config = dict(
    num_hidden_layers=8,
    hidden_size=96,
    n_experts=96,
    experts_per_token=2,
    d_expert=64,
    d_shared_expert=0,
    hidden_act='swiglu',
    moe_layers=[1, 2, 3, 4, 5, 6, 7],
    router_score='softmax',
    normalize_top_k=True,
    routed_scale=1.0,
    balance_loss=0.0116,
    balance_bias=False,
    n_groups=8,
    groups_per_token=3,
    init_std_router=0.00688,
    lr_router=0.00429,
    vocab_size=16384,
    norm='layernorm',
    norm_eps=1e-05,
    tie_word_embeddings=False,
    optimizer='ademamix',
    learning_rate=0.00101,
    beta1=0.9,
    batch_tokens=[65536, 131072],
    max_seq_len=256,
    train_tokens=646200000,
    max_steps=6790,
    dataset='wikipedia_en',
)
Below are experts of layer 4 (counted from 0) of a mixture-of-experts language model. Rows are named router (the router's row for the expert), gate (a neuron's input weights, with its number), up (a neuron's input weights, with its number) and show model dimensions 0-95. Each number is 500 + 40 x the weight over its row's rms, rounded and kept within 0 to 999. Numbers have three digits each.
After each expert's rows: a language model's description of what the expert responds to. This comes from a sample of Wikipedia text that the model never trained on.

# expert 11
router:535475486477533413546467532561572457460415571482528523494470478413495440514546445452448528479517545492533546486427540460449471520497467490505507499545488513545519569492429457524479527485477513474559513496528472545489488528440541503550542517510565552471505412470497504511586525440528528527
gate0:512527571519505529556415595483512533509546469481541378610446480514523464466471519495482491488468498502524501525506496432528501479528440444477465593490536529531540433510511483482545455473468500500451499508466500477477510474532484597569478555450483476557499445529453492476499515541557505507
up0:514484396452486489512552431545534452488460514560475556426532485508578524545509501539517467491556495506486560468484466563476506492457589556486570468464454439425443585475494485500405536515536474476506496452526516534531506506478512460542545469562515484499524546446522514508538466459473506518
gate1:434483523532466533441521506477489478522506505527540528508432514509496494463572543518454505462555553479483479478502446492546503497482475508455591523480493424502477495485498476522523455519427542501485498574568546513495450514500587513469467511514495511619544483494453487669453530478503489512
up1:550552506464518558513550461509514431519501509466493542481451501528498502531511543547527439479564503408463591489503512546477479505499561480501539453442510486477422541464600476517436490484590480485541562499524498479498503535508564490527562539471460469444537498449514482518505437469408553519
gate2:515469515484424547541543502456472498519482474532547478468495453507476513427566469486489563463456469518536460533486503488501571453431469479474551502521431532511464436468493501408516396524449526503526517548512499488556513555552528540531463519559464413501541537463417492535468412509514506504
up2:437522498483517523514580473497466473498505495547443554500477553489506454514537478504523565514481435522486548472495560522540503525496456549489543508553484518516486466463444498565493437521536492555469393542470515488525501599491462522485494458479517448520442547485475587429537399464574475548
What it handles: Row-initial markers. Leading pipe or dash that opens a new table row or list item after a line break, as in sports stats tables, asteroid tables and cast lists.

# expert 12
router:480533437419480525472500509562440505450503538497508514448464575488543425451525528511431536521524543451480448507533506575499520473535562549423524513490529498567477568514471463519521493499492511470476482491531492539475540541486476493598514470491468452576535538443425521441515492449525564565
gate0:510530494495544456512445457526497454548518515456524495486446478496465488497476344395507526464510484523438486467509495531476513500556540490515538545526505542577526549477440496459446530482481523435497598581477509478484509499551529456517484560478486511497518478558505443570457481583506506515
up0:476458524518522470512554568501418535449486495529455518514512476491459541535546521564502495508578489487546539494497515480552542524493424572495501512404471472484454457499500521605557431478473482556542395463503547537544429520483476503483510453529525515491444563433446526487533511493477490466
gate1:512526499535505522506583530512521532464502531532414514464521578508523533504463532527578466449475514489519482466574478477540554491441450478497466555502436485541405551490482566484505474523462588518502473538480475455545434502476469515508556473500449502463427515495545490490493624528463461452
up1:543471548421435492498584486514545479499460481463545499507556483518503489495496505504536523481451531491539526475514492404455489515521525519538544378502479455474573396506457469484574442525489495570520505491496500438521518521578479530489485507599445526476562453496521535493538542473504539537
gate2:534557473481519492450524519546466461481499522562504539496443519482526529521456539500518463529579540491484557520518509483483516471423550488494497475507537505553463537490497503505511486470513506485407518550405552524537539446498480446450434505531464554527472463451477457490538579666470503475
up2:486506476442462462498543441548466498508468547572470580536458426436558450504504498461565474479502472474602512421503486511447493545481506577504541433498569471572566486509531496470514531518502444468517498506499525510517504486517492507502508433553494475505443521379434520494527485540513530468
What it handles: List numbers, abbreviations. Item numbers at the start of track lists and table rows, plus abbreviation pieces like e.g., Mr, Mrs, vs.

# expert 41
router:556513455495464525487504562422485537555536398473482593568559543461506522500510517460474482497503521493501464545476462466517469509519483514450489512467525490506552505492528443461499529508526487514390536558455536509462470547546498505472522494480584523566436512454426496519516478528610468558
gate1:497522425555500530473490600455538458456487544504452481461533546502485533461483481413485522475529459460494497408483495536504477582451477477487510526483503522430569517475446560477472435527454457547494439615528498526483509471515527477495542450524462567478508567502511571532462544524505493507
up1:569518557445463474525475499455506471531477539437454488507459527532547484553463571481511470527482542506550486515554483534477498523506484458449522469519458533455492499495470545555524559456594553413443563432533505435417542537447443562519498547488521465459521458569519469470488499518457535521
gate2:498576535505544448470493483536447526514433484547421513445520449541452475468495453471495503507506450549512505487513507547516458523563430480502545530490499504543543431505494459502501497502413544511520480467558511408515471409459474548585520487505538528495596538500512568576553479474512455502
up2:439543484532537532504449570468490444542463481556489462499467540542452438495445520464462504490515468568545538469543568490544506497523459440453486526572526501571526474498476510559541443540536445507491486422511508409534561500541433446554550487461531507520483512555534561445508478452504486477
gate3:467441501503512575541480508511489480400532483405547501500543482490436495492535502405480473495506493504506492513452505512460491522510393456517493487487542462563486496539537463491469502495492454512585505612484447540490464496504496500458588543464462528507467502563488588588507526476551492470
up3:533459500547520473491461500486516507514500579553473528540494379466574488442476520528474514464503488567459559481509540515481442522516464504509476512384480441507520564529463539474466555438450494517493553555481526529523520484507502415452457574526445476470482499558405490520487478542545486482
What it handles: Common action verbs. Frequent verbs after a subject or auxiliary in narrative prose, such as made, took, began, returned, and due in "due to".

# expert 32
router:547435458554502465502478522501536594454520508461454532518493530577419516566503532408508462498507536516514450472460579540459414515510516552510513563522514467488517487500491486469498497435457573465509461523500512556511433445435483449480561455511534455493419545462517465528512482530546487520
gate1:512511487497511539547482520527497537472498552533454421474553506636520560416578511470488507530515473532509417526491527499462536457497532451450567471451497548408522434491546452519454482507449479463496526515488532508475439544516540499568439485464505473462538506498581468515520490476512506444
up1:466522522486483549458448495462501451565555516529535574561488490488515539508447454542543534450480463503480551481554516538463527567581474567488487482504407552536492558509507578512492432461518476566501483459545538457468549491439465513463520518470434466536478468552492458475496477419541491443
gate2:451451575502458438463417504489451541520468466480483536557493631443510459517456523543508512503484484528536509547533555571483505526544503543437591525467519507499466548480547480469450504511489513470478485461529481487567489543538460442504546443502499516533433480519545539536450551489490535419
up2:474452500500425621490529549486493512528485481508484524480482500562471467505472456548491483479514512629474491490544470522479530520493565534509517481531568454544488458489483544577506486453512570457476492417535462481534423506499507440450511558588504543514535501480491425507455549485490549457
gate3:554494473445492500526470653489511415481563548527508534565480518533467515502494511488564497447453442489507464543503526465504482532494409498540507478516484491565530561497468533457464532511502473484526537542467493516526469537459437565468517548484424489587528523513441510463504421505497497442
up3:489509554549541423471534463575380569470477493483451486499493485460490517460528498434515474506553562518520517513508555436522505552530489551503456468494452433491541492507498483468492532498479524443574514450553482470465433514505514525506500486458485530413474524493524623487536575509479544536
What it handles: Copula after subject. Linking verbs is, was, are, were after an article's subject, especially in opening definitions, plus also, commonly, currently.

# expert 8
router:530515453539518440563546493481446477536474613543428516536454481462446522509499472463465490597512569513504447524446501528476484491494440464489454478498518504509520482513453485530490522436466526435491499518485538559616401550493490432495544472557497545476423509493539510502491525463477493523
gate1:619519463482465534501512500539581471454471526521498494450471426488514466478525414500503490464456481486490487452486518514445503468596502567445539515535516518479444550491464550481502424497452509563512515484532616479496520515532480444538473534479606494543499449466550481532466492468499534481
up1:600514473467497503495520481515532482459508489484472499472502546531508508477504409509484504484513524481486456418433563564474496452547499547458551581564486417435435555490450537472506462472449527575498490452488520518451513549529467419530508509583572500509574474478551486506555491506513475511
gate2:451503516548538504496490459460466504508528489423462442463569504489505508458467557489482494565578505470423516485558468482475463530484525520502548543495467535474478557445555507488493458490385480485520531453461553498547470478531519505567483548476568599541443463513488559585519494451518551529
up2:514492536430493579464506449497495509421480486451497440500462542547548466475481470459527550513450489513513511445485486466483505534517571547522557443522441410447532507500480471427440477589527530476546505520501519479520584465539484547577525543580523519496544546439462515472454487532525460520
gate3:555519537429489449533535477544481466419528519545502505423545440515515589478530481494438542506476507476577594510497543415464581465457488506470463453497550511499507453503552558502480549490534531518561474556535545505496434495504466531533496489493535461523494549405446506483544484536513523495
up3:453533545433406451451533493511501396469562496523512528537535538518492465500489517578475487518550598462472493444511539539534511507509487463492503448483472470534457485494502496499503479509440531471504507452574502532574514602469477572513525504599487475482517525440485439478520517497488551575
What it handles: List punctuation separators. Commas, semicolons, colons and dashes inside lists and citations, especially after author names in taxonomy, as in Strand, 1912; et al.,

# expert 4
router:464571481550508477510464523539508436552444520498538511444498494498424559457569492557449520578480495574533549470414432538492505472441531541483523574516497527476504437506486451521479484533536525533503523522453525508517473501458584467515587439452524549469454518437517446451496469499488491492
gate1:465468540503429550523468560484549529590507460504489517501527499496487508467483523517509480491476453428481516512571506535483501510545468478505487537498515503539472458495550528421513546488424478531474637516450473364490549521545481448463461511562460559456406513492505514465515507523508519514
up1:550466477454503528534554563442531506500470475499502443493526527468532501534519541535435518525421430505538473478520501509616464496531448474473498538478518462523440440497510484514554460498494450560487589430459538529464460449455434470480497492478511528449529574473562469476567541496536430476
gate2:459581432549429526445479437509530483491475518479513485539451522563508512532440428520498464561439498527515584515523448554518493544529367521460515479470457474492507558492528458435574482537521523504521556497496567463501462452463496468486492527503511537507474558481529508537522588503475529516
up2:544459484461500509484485480475427535475538489506386487485505527477548522484498473473469517452560496500522494451476445460504434499411515500483536480580529485519446516507554492510493541489461572509500462484573534464619558511513465596570501495560521507447497503479449538537445473438527505550
gate3:451479564488432464517464478527539489488500493491560501531543496536498541514477482463488616459524536519490421476514533528491557480499619513507537506460481478487452493501524567501452461561433517416451544482487461515474490508470503411531536463524532598554571501447514485540448525508500491462
up3:494523470547526481478449522486538547480509472499439510512501464501550516443476509562480451477515560486444506558523412443459506496446506508490426502562578580467542518526495533507591550475526503538458461443529409493512421423552471495497483568504511500466449533496476543519446483509472571524
What it handles: Field and list separators. Colons, semicolons, commas, pipes and dashes separating fields in infoboxes, tables and coordinates, such as FIPS code:, °N, ISBN.

# expert 56
router:543489508467508504450516520523521494575502477503476509527511541529492553500506543585473509477552519569500517428477455498500518456475507477470533589515498505450501542506529536418511502543438489584486465457415455476439504535501472560458494500529431417424539537535438496487450520607489460493
gate0:529502546486476516463472533466617438490486558468639576540438463454508485455450532503509530518459496548584500543571468448561482439487430487487513521497469479521469484502529466475534532475473469499501443536486478539475469508488539513513483540508408509473495496450452556504495489483561488449
up0:495526466503401521574499440518537534434551477498444517523521506495537546434477491450503499451504470492494425497583492430519562554544541528528512507420497531475553469479490524488465510479529557457473509551568542511508496436431538481550470507498526479524544502480465510611501467460516413493
gate1:562495480561506524499548461452529526548523502453489439540480501526492498433511485484523492518526599523404526475464444471532506516641457531502483498484505438541511461509448504506462566575439441531535504494507513496501458582465539410534517517509516505473500510517515426507527541508517435457
up1:514577467460445526519513559468523513404455530515484488536473521557538563542509493511458518484462450511545462460469480483509559516494490435538553458522503459549474436468523496521479446540556546484511577474522520494474508464517463446500520449477484545526461602444538508494483521468418596425
gate2:537489549599513404512504489529502569514482539538526514549500514537425479446532510534447482537523476507531526436457422524553470486507409484498410572563462468492475554489408514464463518527531537462480529499512558506488449455440505459502522484561546517568476531460538489509491511541502503500
up2:515551546472445434476523490583504465483547477524471495430462480562569445495541497555460557527497514502466465480463534585535433440506464444427433544560510445522465430460486554531536460543464498527504490518515528485483466539502489486516495498466490543488520530532514551600525545548440473474
What it handles: Counted nouns after numbers. Nouns and digits following a number, especially units of time or count such as years, million, days, touchdowns.

# expert 10
router:470566499486497525569495534523590498524511409506430533545506497558469455505526485494448553472530469553433461487567484519523501536522600424537470453499527510505558523504536495541507468489462422500465511500478475460528486492528481506518486547464470564489572465455453541485514401524559504430
gate1:475459474465473423524547471445517555466469482522473522489558501489522411491536496477483495524453436460517550442495547488472499466432489555500538500544502477555527457510510493384447564454512499458603523535534478514503519545520552614524499486447490451499514516409528500515530494485561495493
up1:528532420461460515528525506482530490512527474470524484460513438587477523546461516432482458485522462597519533479502448572540426566442559498546516511508479539451496583496508574509491507426539476539425533471538473515461524490478482500540532505506399486477571468521499495479406512506514503480
gate2:497492529435501512509521425466560518459464525471484479563466552447451413611508475455488597467467461540500509486519451563497502458556466516515518527533502523544508586487482444375477515559500477532512546525537460451538518527502529488524508491513466596489509484500456528514525517528544511520
up2:500537464553510562495445443524524484513523510497452479507446526522427499540474497555489509543534495407445518474499501571573571479539491496504499585492538535442577542483472537474464523521487527506436485505498517484499482496419463450473503491452509433500494543634567513456535540547518454497
gate3:510496506581473545598431491533528512493456469540531497515539450543479490525521563508512560501516477536452413522511503547475540470387513481489480472503469419498555470490446487472497474503508469524430483512494533503506420606505519505463496491538494588484450471512518572520563461459565477509
up3:467496538454527431474531544506483499556534505486526499491485512498523510448486474478467508514484545518564520511493468476560491520519483510458522582469541543509500474501526490498508543511517519431507488505621520461434553441491457430471535546374533429521478554475612470541445471451449550480
What it handles: Year digits. Second half of four-digit years after 19 or 20, and sometimes the 19 itself, in dated biographical and historical prose, e.g. 1874, 1960s.

# expert 44
router:430481458441519452539541455557460468446432558544574456482562467469497521534535486477500483515553529509448516487480540520480509557481568491452440506477440540541570494529499538403487405523529534473474463539533499481501557569488513538473453466471429553524472537551466487469476525487530503533
gate0:487553491583483559480515505467519542524521525484524450489452434527489539560510493473523461480473502494522490526509478529519501548514467527427508419524519572508484500477535491567549468500417450422430503464564606497499454481517564565521581476475525494490466500478508534463449436415502446523
up0:480520518500488519509549499548447562510449506462489486463515575503527437532540473495445508543527449467458542530482495427470492468493536460500511471523482472461466498468505489492379509522466526489506465461456411420509534516485489476471528545558508514613585622528478506514578511489517485476
gate1:548428493454566510529459508532453530471508497539463498466490541447493484495418435461566517518483444531456577483534503476536527506476524573528552509452527474500490577501434560479559448495491479463493539487472586519462521390541542481515489521530542440469516537498555534507459497485565482567
up1:463475434491442467530553543512566466499480489484487532457516568489517500484534541492442521519455438471447437536542465576473491503569449534563510492409476543495485481525511511513469535570509467507477453487549499503572426456482503503513444486499604500473411503498519533473511546507580479430
gate2:484510545519491446517526550492453425497461472469481466451532466459442532560490471428539548605566531492538568496485556486532503460485525520500457503476508527510515521469481523503449502564503409479474437549496523486516479517495492561510434441494553515512515483540564569516592447467501512594
up2:519476450461418505534530543517471522534560556482495500512417488514496492558465481475475449574445485537517530476551488549493527544555440458544515463448572471552524447503499461523503534459516497534544514415437461498484431559415513544482517530482502487535493422458485512427500420505499554506
What it handles: Country codes, table codes. Three-letter country codes in sports tables like ITA, FRA, KSA, plus subscript markers, degree signs and short codes.

# expert 13
router:505488529352539532457525504465444535501522515499440535492496508471541535502497487521494546415458508459509435505515475507520554462524423507536460480559473440525539498529535445539493544492512488589450472533490525536464529525503505495545490533496446540547526509571477585462495451432554527424
gate0:474502504557531572470575510536500497486518409523444507502537529489403480549542425504599527488508514491471521482542462454559386498506508520552516506539532499487524590476421485521504489495516548416478544488473470495512492485476483541445471471470519511505463566533439533482461498533498530574
up0:437492510436493448463489530449508494502558491513564442484539495506509540461492527452492508498487511445528479531485569530469513502482435449442493505451537494519508472514510470472444551501465476523454423476611529531506547528547493473554559580511524550507514537529509522508472437389587580463
gate1:521494487460456540500524483426465578497499460498480527555499394579505555529472519516537494515449495466496506458503554470437579478541513472467536516439532536494471498496529543492496420580374517454484511481456501551540534465487493541488442578527473516474483559524450528486543513514460494442
up1:499458422472460470499481540552519507493452493518516494509467406588601570504482506449510469488530554455501514472538470511456548474577537452509477412478477571469552522480453510522465489472517494596515500503519492479507526485461444503506444560450484513506568530558504507473531512557480416452
gate2:534521510496526559480512458447495493460482470510511535606499539450543566443527574457497519517481456566425474558499532476519474478514573474564461453537491637528500519474479512498468470410459458509516488557501503477470506472507500577510487492427431506528478498570469504499510462525448517525
up2:512477508489510553460473429518486484473525483548558519407487507505512444487523506525536477474605505513465505486459601519411531493504561435503475502498453523485489489474554503522546518492456471477537502409460501498449501438549572494448573544466482548478548584524498488514549510584453479487
What it handles: Possessives and ordinals. Possessive determiners and 's, plus ordinal suffixes and modifiers before a noun: his, their, its, Jesse's, 2nd, former, first.

# expert 39
router:466551449488469565425497474533527463492477591485591503509505567466507471535487488471477474542535535559526505429488532524499511477549473464450495475481444561541519526519609528536445529481471440499487523484540493470470476483488541426487506477531496452556498570570428486412460488504533445511
gate0:489517518517416479487480543521538480560555483525503551522458531530475476547425518436485516486512621505533442470501531482530540478537458504523513510510425491555483460508535513470468503509440493465565568508533475416506440469608493426570400525529488487542510543540484510481468498504533513498
up0:471493505442479451474478518494483465477443525484461482463485472481530498545510482484479479541465521497514482558467488491523555496495564465552479583504441523491494548518463448481444543505460553464515567486533574541567446488481509465559381533466549510525402479547575531504449569511425456469
gate1:460416562525504510460531510523535477505645495532481480481510454485514538446504564458544472533499478478499493513482543526461520463386488483523500437494471550519504569474519519500504537425470480512486475506486482506515481397578510517510520563631451548489483482493456510541473522489507482503
up1:539481510463477452474412555499540532513522470546485501483526445510559446489534551516489485435500452446538501576502443497500508470419558454479437493477557492441520477494425519567505618447513452539533511540521471505506517574471482504523523495516456590434543500488523505556465472496548507476
gate2:464510506489517557483518478467555496542430447494487507523471471489569536544507413430507453560471565538487449504459494565478496481436471568559511539415511485503479495497471490442535480500426529514542451513540489462506538513573452509510489542513506542459506442487502484507553460445484594602
up2:499514477540485569524534499504546516501526506571517527488535542477560544530507521542480512516554581479531479467515488455543461514449462516466523456446557530444504452494412546531429493560559466538464486604457464481486488435497525454501475465566482455504485531463416478504503432527532503402
What it handles: Number separators. Slashes, dashes, periods and spaces joining numbers in scores, dates and tables, e.g. 11/13, 4–6, 2018–19, 4.9.

# expert 3
router:485536439519511548421525437594449535515554396479531505445522516493529506566482489460500510495510514521527475469558480485565457468528551489476532562472468500417524456537573471494463472528516560521468443495556457511482452498450472492520451444533497430522511549496547487499456525550503418457
gate0:491501515513472427503434528526515403524484464517496510505495539560518522420604484572477456532436452547482539478458498436447512524479488546535522530572470469524415517462503477527468477460584506494492527545549514477514519498492555485536500562574499519437535534516530476472496514478602507449
up0:569460529444426543560534472492481492539485477492413455474478503453426514509470506431512535519584488527454524576433463559529537525565485508502456492494492456552592445510453462554481497469517492518528525458539476574502450523543488534498526489477532416538467479481558506538537564505480484525
gate1:493471498515514525452476511529491481502496538518446470522485460542408451550470435534492499555497433536425580548473435567460457502531469537512524466496463513528520501503522530530429508490510548458401544472530477539460479476466528550472572553449527471537423478466545543568567548540495468491
up1:445526507432489494547551502475531533458494503440549497504577555473496538480518580452521487472482532404537414434463556426542537511431480472499506481495510522507445529508520484466565480498543515511535512504453492421564482576517487462518457465497499508529554501493483456489385479482502563540
gate2:469546536511483477453556470564469571591519468590484542431580488565446513432601491536513511509459563528503491432511491555479515505497531538469475469544499572460543440500460481453490544471473490523522455518544505427489518558485575508486430526470483500528474498506469529518474470532506474523
up2:517519495473488550494563535454537428471495514429548493539519543467493530600440474473527453498457458495499469527535500515586542483485472471541522535456463513507520445497571448486430528501410545518468552395474486516446470425504472461532495490587507479471500485502513536475525544529553496571
What it handles: Non-Latin script bytes. Byte pieces inside words in Cyrillic, Thai, Hebrew, Greek, Arabic and Devanagari text, plus ' on', ' up', ' along', ' under'.

# expert 52
router:457566528523511460511520480558534546482505550484433464473509465501400545578507454471524473459521484506590521449542548517466531506460476508480512569538479473446448504533551470431485506505488500429494452523531511539478482448462559592439489523479462424471541527514516441487474513478493477595
gate1:527483504530493456486534507509465486491450513502410521479486501541507436507444460591496540424534517549523552489480509468515495449539520482457586528511466525513511554508490540542408510485588491494483480487393535474514510498559488477487553488480520473517511464472485553490522406632482450522
up1:554456494447483448580441493510541548495559479549508472491561467491501514520488582495591490485586527452462503511484445458510486531523445546550512519533444528465510550472518472434507485468491551541443484503533457479497506473461441484537515396555486532443499507499511527514495619490488523562
gate2:491449539491496517496461465482509540489511549547568500481598452468529528454513482503504493491432522558488422596511514485500560493538471426512494435546518511510500532514446525468458454496514511526545451472518472548447521486511530494518481561525503624493438461528389438522484444458540498485
up2:501471514439559534498486505494560543486515513489489548506594491472498537496449466490497477505535599530433424516522513494545531469548484432484542491511455530467512551532427509453469468515463494489495518429478466573435513451505499526538515626505473624496426513514465500494460469517483513500
gate3:478476451514446428473504536483532547507489499529408516516497573480483492532449468463590491552509514491495497531516506421510503516548468569516486490483603548534526477495484497504528576513540462526516518482470422500565444475429491506467503473503572527488513545565428557599476532469532549502
up3:521512501466590486559493557539562496481490475450515416503505464499500514516565493448462524420483547507512507469547527525544456492484488482480526603515461518523463516470497572503460467460482546481410535437568604542496520453549544511527486477519465504545480461470515507429438470534530479435
What it handles: Opening brackets. Opening parentheses and brackets before qualifiers or birth dates, e.g. (NH), (born, (age, plus leading bytes of CJK and Thai characters.

# expert 35
router:467475519524490513521493512568537481457419473533470486540499506456510541534463472492526561558457497531554516541405579455506544483520450507544432474532515500467469445507486499481532565477466565519523454554448512546559486540403482514411497470487500524460473458475483547575590511459525535502
gate0:463550483526418489481467522515565493516511460470483500498536546503545517484521501497510468575464551525471490446543529424511487456553530501540514439465488478471541493481411589573513523493465381520503528468533498513514536497535502415534476484564490552481418444492495397489477514510468534549
up0:454478489599526443488453484506480565483505458485438569539467513504566504528370490494532473531493441511506545538505516407500495432562538467546475461479491530476526494533466478517511523497483487487562478501459528518544442495502503490509479488446474515460448481616558492511491452462491507399
gate1:513432525491605488548513509494421531510447561509492551481493477524515508558541539559568511518500401501496528493462477473520500472494456472572466550513439454517486542494589461417456447510568538506458482506509446453502505490477497498458505527471524489487438478553614508499516501506442443502
up1:532464471472551447528401427473528520485527516538434518501521488474481502529433467515554432476544491482490612518471537588505516463539484470524509549420457518501522519491510507464462444464413554597529485513466552488453494441525487537493487484495548484482446513507508530437517555492461475554
gate2:528518481495488520572456420520570498502472467538425515502542473497494553453531404470500445578478425541459445518515509527522489533576542517457459476565487542501513475473474497547528444566450473570512483553474553447481457485489489517467459496483535498453498476518508398500548499486492437434
up2:485462522492477435428509528492458472526505488476609543527477516521459472513419606494508568428490555450521576512475483495459474496427415508503554520459486477585491552525528510438433551492532521478543522490491456513510552491532531552533508463475479501514536505516504580467456453504509549530
What it handles: Mid-row column separators. Pipe between two filled cells inside a table row, such as team then manufacturer in racing results, plus semicolons separating list items.

# expert 17
router:537470476534484475491513447582470517466493509517519491508553519479480481522481490555531447416571460504546512492485465515469447419508510437522532565455499518509512456534602485446505520464532494539519443488512452576500623513454498523463444497477404518526481511501533545473475524416440477518
gate0:524515480504480584542500504445505477555529464461509445533520505567451528447489539551491515482536505531461435459519418518538474506442571543497487530505412462518440472492622470549569504494519527542451539498449559483482447428455525498465535495487494451508463485473517438499461535517482533428
up0:487526500493418465557483509514477516477521446508497592533495515481539422456430541487460534474456521526530539497521471437523524494503471496624541485467528519576479466534513507470516429460518532500515478525528523514567501439511601601497495431476487416482478537452487471548454476497533510493
gate1:623525469450501434461492505474501540502530552541498508519556489520554535528496502479527523490456528511464485489501516523524434516507483610502425442525537424526411477518507496523531528595480520509507491481495505468471373531521491500529503433496550481534521522548418431467506498507441496512
up1:497544555612518524517551451569461472486510497506520461577454506514525463531532503507559516545508473477466484447472504470522426527477406535560511457482419498537534497490489508546510475464481406494499553514407542500502519442482477588441484507502475481476543561479576510472514447519461479500
gate2:529415489452597488527420503492516455484481463518433463452576538441500497523454496511561509520522573555461566525499553466479492520581499505523558449473505520520445580496538468457499502427489547566591485494499515455538465514483535461506462462491498483524495402489501495505463518488528465539
up2:514432529429517424499466556447470537479527473565489449492526517454513530568447501493500491541507497492494583502531579507528529486567469512535488472465543499541512504509533413415489484427456535572592526491542499458528446527516542491475471421468505496542514447556469453488486528530522439528
What it handles: Line-ending breaks. Line-break tokens closing a table row, list entry or paragraph, like the pipe-plus-newline, table divider rows, and period, quote or bracket before a newline.

# expert 61
router:502534501465515523484492512429515477524524481458542496547505518564537533532450524555386479477481486528500514464461500542439544481562471487467490373547500572644517516518525443515548448561525485556466497456479519517496506462506477448522455533550518465474493534536516505482462436487547523502
gate1:563512525507465465543523527488525586502489498495473442517500557533502472454370442538474481512460519560490500587519542488490494386451565476443475509477549437549459531488480464481492532479483590497514472529499601472523522532490510437561467497550496481513489529481479516519526523451531478548
up1:598498546455498477514536545447470427438503489488448520523531471512511609441449535506492528484537513457474467488502536495480528427515522484479425517482472382484482542449447519491553458515531502489487457572490545442512550533560454524489516570539466495531544496532484496485528535499516531592
gate2:548433411460491514536497526491556426503452558472436534486530529573504473495584585554561472489431513488514496495512444493493478467512506437572554524486548501484501531476437457487475482547511456551493484510494517502446497463481481499526434523534550471543447524532474512544474473613543463533
up2:467433517481479518469466403513535460516468531523518549434540567483498496536485488497458542494471576447454515488503559447501458446558492554495533477563534502536523531513490453573548468536465461471502501484511454495508592423514549514428491599511506490440552518513492465464492479459478527411
gate3:483522469482517529470444514440452488545422513555521503509456518525471524488591580563513503506509570541463413466473495483520606488551444487464481433500505534508518462483459507538582476516470541525478523516529539498464528487464543466529436456427489514582497526541519488496470460490565481418
up3:508524470479546465502505544462494488522533426474530513587536537471517527505531520497540490537477496549464498520527539553485497370510544521503411520534501504493519469485514573543492550494423473581521537465592500454479507459482438574503534517511498524536499567466453450490447437478496416461
What it handles: Adjective and participle suffixes. Suffixes completing adjectives and participles in descriptive or quoted evaluation: vexat(ious), irrespons(ible), sur(prising), -ed, -ing, -ful.

# expert 18
router:532461596446476544429506465443565486496504553451487495536497459547556568451503431540503504475448499474499562488487530473448487538511491537568505453549433485543498499505576528579480474469527462492429548491530542461512467469549467463533468544501546428447554508483526483534516490530504501415
gate0:437512508509479485459521566487541450524545501443467485484441500485480404501526418497505561447550544483468445486557465525477478569480503520493478556562601413524510497503518539535501489514534408504470434515501496581508477544508483497469451454489579527532477442537490503525578477501485455493
up0:429463472492436481525564544441473493499593513492487518531579512481525437455427468480511465472457633523515460499598556491480463556433510448456520526474550472487477498513499464544551557467465510459507462492583545467513510492562460513521478508557482484538448530504470493500525480479488489514
gate1:507418471512587452510534469488527494508461437476510459491537619482522494480577511516451496446477562492460554577497486582452520550509539471492547499548548546538446468490476547545483465497487499497539507443526479511485409559528515500529434490524478439525505453469489495461546528487534512583
up1:462492476440599516527573519467500469470566529555471496397461478520462456468486542489568513481561511556542485561480460535520461489473542497528591528539541459574498503465455453449490484544504575516513466539432501490505506540507512493522580515422504523560482496505510522456430474477482467526
gate2:508457548510601483467501541520490476440479561557443487487490460590483516465466514503483508510480417494541398527529544461525451521538546544496543458458457482463456451475507498548449516526450507482468507463484507441513485554473547509466533541501589566516557484525589461522515475437451490479
up2:544555491512532541465446426504520603522478505444519538399557497515502458449508515515446515523448492495437564497519432495467498488603521462469559484482524479539623528528510490535498527462508405493523527498446481539493468491481507554494515489476494475408504492536490437449524502501488464499
What it handles: Materials, colours, word-endings. Nouns and adjectives for colours, materials and physical things, and their word-final pieces, e.g. wine, glass, leather, sandy, caudal.

# expert 29
router:475556483545531423483520478565475474491551548517492537474526525478511575581475519513435479458528471415535499482529546515437499489514497478439494538491491518541514467564562535489562549473523495447521405472520464489436483487493479474406444440466474424496507498474465514553453525572463543538
gate1:462497552524434541526491482550525466442490487524499557468484581489522482458548458469542521440540502525496516476469457501482410509536467528458524508609485443516503490484468439558472441595503460486554505530549510488496479470495507490594478557447579539485542550516440534470490514486518444440
up1:507495444509483434497515459578548541486457468531417495524517555465501518514503483488491513543381522531502479472548538561459469530530527560524503472479564462492508449500517552437483492601469423515570525541466498524457462472554482502504455474516428449409535527454556502535460505512536521505
gate2:581530431462457489435506514499460439541508528465543441442496512561563489567465479514471496477522454517446519450481515499494518466474577514600456468540466576523442491504530500528559467457510536477436518500445525554512536574436505525454465488506503520548448463533505487445469583477488521470
up2:463545502467464528504528464471453504490568483474483527543531531563502549511496516445511536517582441513456512490515488482480521496558463529594457580531483534504498415469517475600509493545519583515501461473504479535510452519436560485453471415498509526432391518474503527495438492502495474442
gate3:481474559539478511535497514504466526503540531521566496531478479493438486490427471460550569455534487488528462521441506489548544479511400519521524521553492520605473478491457503507522488504470584491458424513538445526526489512469518575517494389538526480547491551516533463494550450399514559490
up3:479515507532500518585517461494438485543507460455499536480467482486459464470561531496499460481573476501485568495530463443497443476523553483512489533508471492588565513512485410522487405522482551514471498490510529492510506465510521565558481583474494442558434492536396562490522441494474440434
What it handles: Closing quotes, brackets. Closing quotation marks, parentheses and brackets ending a quoted phrase or aside, plus Latin word endings like -ensis, -us and -emis in species names.